Below are experts of layer 10 (counted from 0) of a mixture-of-experts language model. Rows are named gate (a neuron's input weights, with its number), up (a neuron's input weights, with its number), down (a neuron's output weights, with its number) and show model dimensions 192-255. Each number is 50 + 15 x the weight over its row's rms, rounded and kept within 0 to 99.
Before each expert's rows: "comes after" lists some tokens at least twice as common just before its tokens as in all text; "comes before" lists some tokens at least twice as common just after its tokens as in all text. This comes from a sample of Wikipedia text that the model never trained on. Tokens count by the router's weight.

# expert 12
comes after: " |", "|", " Championships", " World", " m", " won"
comes before: " |", "|", " m", " Championships", " USA", " place,"
gate0:66 44 47 43 54 57 65 55 77 57 69 32 67 62 46 33 61 59 41 22 47 80 40 60 57 50 40 77 27 63 54 57 39 57 94 32 45 44 81 61 35 52 54 63 75 45 53 50 55 55 34 51 82 47 31 72 72 61 64 33 38 38 53 13
up0:64 55 35 60 40 60 52 39 67 71 64 44 69 37 51 45 29 60 09 56 48 53 77 24 23 57 23 66 39 67 27 51 59 54 51 48 63 50 51 33 54 54 78 51 45 72 23 32 52 61 32 48 57 52 33 35 46 29 59 53 46 54 58 11
down0:44 63 67 36 38 40 61 63 44 26 59 15 60 42 49 44 56 58 35 50 54 29 44 60 45 70 48 60 35 54 56 55 65 64 41 34 37 39 48 57 48 61 43 68 51 52 47 43 63 34 84 64 45 56 48 55 61 59 61 43 54 57 48 36
gate1:81 50 46 45 44 29 51 36 60 58 31 59 46 57 62 66 49 57 75 45 42 46 50 57 59 53 48 51 60 34 56 62 40 61 53 40 63 28 53 61 63 49 46 65 52 49 49 68 45 48 69 41 50 45 34 73 31 48 44 64 35 37 45 55
up1:76 29 60 73 61 59 47 48 30 62 47 88 54 74 39 61 34 41 33 45 62 31 36 52 38 50 28 68 32 24 42 65 64 35 36 47 52 52 58 33 51 51 49 28 48 65 64 72 38 64 50 34 82 46 26 35 58 44 56 52 39 60 44 52
down1:74 54 37 71 43 82 67 60 68 40 68 41 62 54 65 31 59 22 41 58 66 61 26 42 34 51 44 63 49 33 62 69 71 58 47 63 70 65 49 88 76 32 15 32 67 30 58 57 20 42 69 72 43 52 67 50 47 54 47 78 78 46 39 43
gate2:32 53 58 56 52 80 80 38 69 65 40 57 31 57 70 55 66 46 28 50 59 45 48 45 56 43 53 55 80 65 50 58 62 72 53 35 37 71 61 63 30 35 72 22 47 68 25 26 47 34 38 39 64 57 37 78 38 57 65 56 47 26 63 30
up2:56 43 69 62 64 78 74 38 57 56 60 61 70 54 47 53 47 40 38 29 41 29 33 21 60 62 50 44 78 54 43 49 66 40 38 36 35 77 60 72 47 63 63 40 42 67 49 25 31 49 30 40 46 71 50 50 53 28 37 28 43 25 60 38
down2:30 35 41 28 55 70 50 54 44 49 49 65 71 70 64 69 46 49 46 35 49 35 46 42 47 33 44 38 57 47 41 66 42 65 52 51 52 48 61 40 51 55 87 79 33 35 61 56 38 34 40 63 32 43 61 45 53 51 64 50 51 55 53 27
gate3:74 39 05 47 40 56 46 42 32 27 55 56 43 64 68 54 38 64 54 70 40 34 33 57 55 32 61 42 57 52 47 64 41 72 50 57 42 60 37 63 34 56 50 75 65 38 28 40 21 39 70 34 32 63 54 58 58 22 59 45 45 42 52 30
up3:39 55 55 72 58 30 27 44 60 33 38 71 34 68 57 98 53 48 55 57 42 68 42 48 42 26 47 41 56 60 67 74 48 65 52 63 41 45 50 56 48 67 26 42 60 48 71 68 33 48 46 50 44 63 42 53 72 55 52 78 38 57 32 67
down3:54 46 31 46 65 46 39 69 43 80 53 48 36 42 76 56 48 27 51 60 37 79 54 68 65 55 56 41 32 32 86 62 67 24 67 72 43 59 56 82 61 49 45 33 58 48 38 26 30 51 62 73 36 62 50 62 50 25 51 61 56 35 61 29
gate4:71 23 54 22 60 80 54 93 77 66 60 46 51 57 67 48 73 54 31 56 53 65 72 53 47 52 71 52 36 46 68 59 59 58 50 59 73 57 44 61 27 47 70 50 39 46 38 71 54 59 31 63 48 54 66 51 34 70 80 27 65 27 53 42
up4:59 37 61 35 60 27 52 26 66 58 81 12 52 39 50 65 64 39 53 71 47 45 87 58 41 49 45 52 57 52 37 43 59 35 48 25 59 72 50 35 30 13 62 85 41 79 41 35 51 82 28 61 31 63 33 66 23 32 56 41 33 42 60 52
down4:47 63 48 38 75 27 35 50 26 34 59 70 21 17 63 56 45 48 73 57 51 35 86 37 74 60 55 56 78 28 65 35 46 49 49 53 46 18 52 57 34 58 62 46 64 27 46 44 26 84 38 32 53 77 26 52 49 42 63 99 42 66 44 38
gate5:16 57 48 64 61 58 60 55 53 92 43 61 43 63 65 55 64 63 56 45 41 30 58 58 24 60 62 50 70 46 50 37 75 41 51 20 76 63 34 39 62 45 81 60 69 37 32 43 50 35 54 50 48 09 79 70 36 48 52 51 59 48 60 45
up5:21 34 35 49 70 35 38 48 52 78 47 53 53 54 42 39 65 64 41 37 49 35 40 61 42 64 58 50 59 64 72 50 79 38 34 28 63 41 57 51 45 55 78 59 68 55 19 53 41 54 54 40 49 28 71 46 00 40 46 59 43 42 63 31
down5:41 38 56 58 69 40 40 43 36 58 38 27 64 50 77 59 63 52 49 52 22 43 52 18 39 52 25 55 79 46 34 41 40 58 79 19 27 49 58 47 89 51 59 70 55 40 57 63 72 39 30 24 15 43 68 70 52 46 65 63 53 42 52 40
gate6:59 61 71 41 45 51 28 59 46 53 74 96 72 60 57 54 70 57 56 27 43 65 63 26 55 48 70 47 55 55 35 21 48 45 72 53 47 72 35 56 60 42 49 36 58 75 29 28 39 67 64 21 66 57 85 47 54 51 60 48 57 58 59 49
up6:58 40 78 52 22 42 41 44 63 59 48 58 37 58 31 40 87 51 40 46 40 48 71 77 40 44 65 27 02 44 42 27 42 50 46 35 43 64 42 71 34 36 45 61 46 60 49 33 25 41 25 37 50 36 56 50 29 43 75 43 49 44 63 33
down6:71 18 45 71 46 55 37 35 49 53 53 40 41 40 46 30 57 69 80 41 28 31 69 55 48 39 53 40 48 57 80 71 42 62 36 31 57 89 46 33 53 73 60 39 46 22 60 77 51 44 73 41 52 55 67 59 62 75 56 66 58 51 82 42
gate7:60 38 64 23 60 43 55 43 64 62 49 38 37 41 72 52 62 47 68 56 35 51 63 38 35 49 60 46 53 54 78 37 52 61 36 55 45 55 52 46 40 27 69 43 48 68 51 70 53 55 40 66 40 50 35 21 64 36 59 72 60 59 55 40
up7:55 29 43 31 56 39 43 62 69 44 42 27 67 50 64 34 47 57 63 34 38 30 67 34 51 44 48 61 50 51 60 67 65 40 73 57 44 82 57 63 47 35 59 85 50 73 51 74 59 46 32 41 58 38 56 47 64 46 57 34 37 45 56 31
down7:31 78 27 70 64 29 67 41 52 70 43 42 61 32 47 70 65 36 41 29 58 37 49 55 29 11 22 49 84 46 45 55 59 62 95 23 56 47 45 56 71 69 53 62 57 44 44 55 56 43 29 44 37 56 55 45 54 52 56 75 53 61 59 46
gate8:30 58 22 61 51 58 42 40 57 50 53 46 36 41 42 41 26 48 48 50 23 87 46 43 51 58 30 65 50 56 46 62 58 44 58 44 62 34 37 37 52 59 51 57 44 33 48 44 39 35 26 47 71 52 50 59 46 54 61 47 66 55 65 40
up8:34 69 22 39 43 71 42 51 57 41 52 49 52 37 51 55 43 53 55 79 55 41 39 36 70 51 34 56 62 54 58 57 78 37 55 63 67 67 79 42 60 71 61 22 57 41 35 35 53 55 47 06 57 47 81 69 54 64 28 69 19 49 52 77
down8:54 66 65 47 65 49 73 52 59 58 70 42 55 53 65 48 27 44 70 39 71 35 48 74 58 63 62 54 38 17 42 67 59 35 67 28 45 49 27 29 74 44 51 31 51 53 49 59 49 28 80 60 26 55 68 60 70 77 28 30 36 33 58 69
gate9:58 57 80 46 64 73 85 52 66 23 44 46 46 38 37 39 43 29 42 59 29 38 42 57 25 69 49 63 46 23 38 50 34 71 49 79 66 64 37 39 46 18 38 59 45 42 45 64 36 55 44 45 52 23 57 45 54 46 47 53 56 56 61 49
up9:72 39 65 54 48 58 41 51 43 40 69 66 40 43 42 31 42 62 58 48 25 45 59 59 32 52 59 32 40 69 62 45 53 53 21 62 60 56 47 70 43 40 33 49 60 62 27 64 35 52 29 38 79 46 34 37 30 41 42 42 50 45 51 27
down9:74 53 73 39 52 45 44 34 26 39 43 84 46 40 52 49 59 44 57 44 51 56 26 62 18 67 52 67 54 57 36 69 31 37 36 43 63 34 63 49 71 94 48 71 31 40 60 68 33 46 57 51 44 36 26 36 41 69 71 40 63 84 36 46
gate10:51 84 75 64 25 13 51 61 60 54 58 69 50 59 38 38 58 19 48 29 50 40 54 91 76 65 38 57 25 79 42 35 51 51 77 41 32 48 43 82 63 37 48 51 33 64 26 75 70 20 46 62 47 62 73 46 42 31 54 63 70 60 62 22
up10:65 21 54 35 44 67 55 41 46 52 66 36 39 55 62 43 64 28 37 07 68 52 55 68 41 65 56 55 32 54 36 35 17 39 62 37 49 47 51 32 54 48 69 79 27 85 22 36 48 50 58 51 51 79 44 48 49 15 83 58 42 43 63 32
down10:58 35 38 54 32 26 52 32 54 28 57 70 62 68 45 53 65 69 43 56 20 27 61 30 38 83 63 59 69 50 31 52 23 51 31 41 52 41 43 33 50 53 56 66 43 30 77 62 33 29 59 52 43 44 48 39 68 26 50 47 08 43 44 31
gate11:40 66 43 34 69 26 56 44 34 83 63 24 39 76 47 49 46 71 39 65 58 34 53 65 64 74 55 46 51 59 54 83 69 55 50 82 61 58 50 89 49 31 54 39 58 53 48 43 76 72 47 51 45 45 61 43 42 37 43 28 47 42 57 30
up11:62 49 47 45 36 50 69 67 65 98 45 52 42 54 36 41 48 42 55 55 49 26 67 62 39 41 59 59 76 59 36 56 48 61 30 60 57 50 32 47 20 30 44 56 66 60 52 72 62 78 53 62 38 40 66 56 26 15 62 59 51 42 53 42
down11:57 36 65 51 60 33 65 38 58 49 76 30 76 59 42 67 54 57 30 64 55 47 44 40 74 67 65 41 41 54 77 82 61 49 67 38 88 52 36 58 65 53 42 56 39 27 66 44 47 49 17 28 62 37 71 40 69 52 48 20 36 49 33 58
gate12:41 27 41 51 61 45 54 31 68 56 43 52 46 38 60 23 46 35 76 50 49 63 67 48 28 75 52 52 48 49 54 80 56 41 25 60 31 73 74 68 58 46 80 47 47 53 78 96 43 40 68 68 32 57 42 29 39 33 83 68 60 59 40 47
up12:61 42 49 45 42 49 42 45 55 31 56 23 28 66 54 56 42 52 67 38 37 62 66 36 42 65 62 49 68 48 71 77 75 45 45 39 45 73 52 78 71 33 61 38 44 57 58 55 19 43 32 59 49 56 26 30 43 60 93 76 28 34 36 39
down12:36 52 40 36 56 36 55 36 56 65 19 52 64 61 50 59 49 35 55 62 32 69 50 60 19 29 44 40 48 56 57 43 63 45 37 41 62 46 40 63 84 49 37 62 65 39 85 62 25 41 77 81 52 40 41 16 51 51 36 50 60 53 48 29
gate13:49 50 39 39 42 32 74 55 48 49 57 40 48 62 46 59 22 29 37 58 41 63 40 38 43 49 23 56 53 46 75 38 72 34 88 42 35 48 38 53 32 30 18 69 23 44 56 93 62 49 42 43 64 77 59 37 35 59 78 64 51 58 45 73
up13:63 64 54 41 29 36 18 65 44 43 40 63 63 78 56 65 44 41 41 62 66 57 47 34 25 35 71 42 46 15 58 40 53 27 41 64 47 49 60 27 68 69 43 55 38 48 53 80 67 59 47 65 50 33 35 46 65 47 52 22 56 33 50 58
down13:70 40 37 75 64 28 36 62 57 47 54 69 86 60 38 23 31 44 57 66 48 33 60 44 41 39 58 62 73 85 46 44 54 50 48 47 67 40 45 48 61 37 35 76 51 67 90 58 54 61 35 35 81 52 49 69 50 61 59 56 47 46 29 47
gate14:45 40 55 32 50 39 56 62 67 46 78 49 54 49 62 54 37 44 74 50 61 57 33 69 33 47 27 47 41 42 31 57 43 10 33 59 27 68 69 47 44 27 40 50 44 68 48 50 73 48 61 75 59 17 18 60 42 72 47 82 46 58 52 71
up14:44 36 71 56 58 12 27 49 53 39 61 56 33 55 60 40 71 50 58 20 40 53 30 42 42 65 62 42 93 34 53 65 45 00 45 69 53 52 39 40 75 53 65 50 22 53 47 79 36 36 63 51 54 44 47 84 34 70 27 47 24 24 53 56
down14:49 45 52 32 57 33 29 61 65 42 54 58 63 65 67 39 41 51 08 54 42 19 83 52 42 50 54 04 29 46 48 47 47 55 61 61 37 62 71 36 26 49 31 38 54 74 47 68 41 50 72 69 45 24 35 27 44 67 45 58 51 29 56 48
gate15:59 63 49 39 56 48 42 60 58 57 61 60 60 55 56 50 31 78 50 37 45 51 83 52 39 48 34 67 59 35 82 51 49 49 45 43 49 54 26 38 45 50 52 42 52 42 33 48 12 62 72 52 54 42 63 54 43 66 40 53 74 64 23 60
up15:71 45 40 69 39 50 27 31 58 46 61 42 27 65 82 72 29 55 70 52 57 54 56 40 16 59 60 56 48 35 37 39 48 40 62 50 53 57 61 53 63 39 63 60 76 62 71 62 52 39 57 29 58 60 56 11 47 45 39 54 65 43 50 77
down15:38 36 61 56 63 30 61 37 60 62 40 49 48 53 52 28 43 36 55 45 45 36 86 68 39 37 46 47 64 51 59 53 46 46 68 52 61 62 65 57 63 46 29 62 63 59 48 55 27 35 61 61 42 68 36 53 37 35 33 28 76 36 63 58
gate16:37 38 52 67 52 54 70 54 75 07 80 40 51 49 42 66 65 64 43 11 75 68 37 38 60 39 35 52 59 48 43 40 41 38 41 35 36 66 63 52 57 68 59 49 41 45 70 58 34 76 61 35 58 32 35 48 32 51 42 75 25 68 74 18
up16:50 67 41 38 70 44 58 33 42 50 64 61 45 76 66 69 65 68 45 59 44 35 60 69 66 46 66 11 26 66 63 54 55 50 47 54 54 47 50 71 37 41 44 57 50 41 56 41 60 58 52 29 15 39 42 37 55 35 18 43 00 65 44 45
down16:58 52 54 37 72 63 55 67 84 72 39 65 62 27 58 51 86 28 63 34 51 40 64 56 62 49 41 67 46 32 64 58 34 45 52 33 57 67 43 45 38 43 48 54 37 03 46 69 40 49 59 52 54 52 51 53 47 20 45 27 46 22 57 70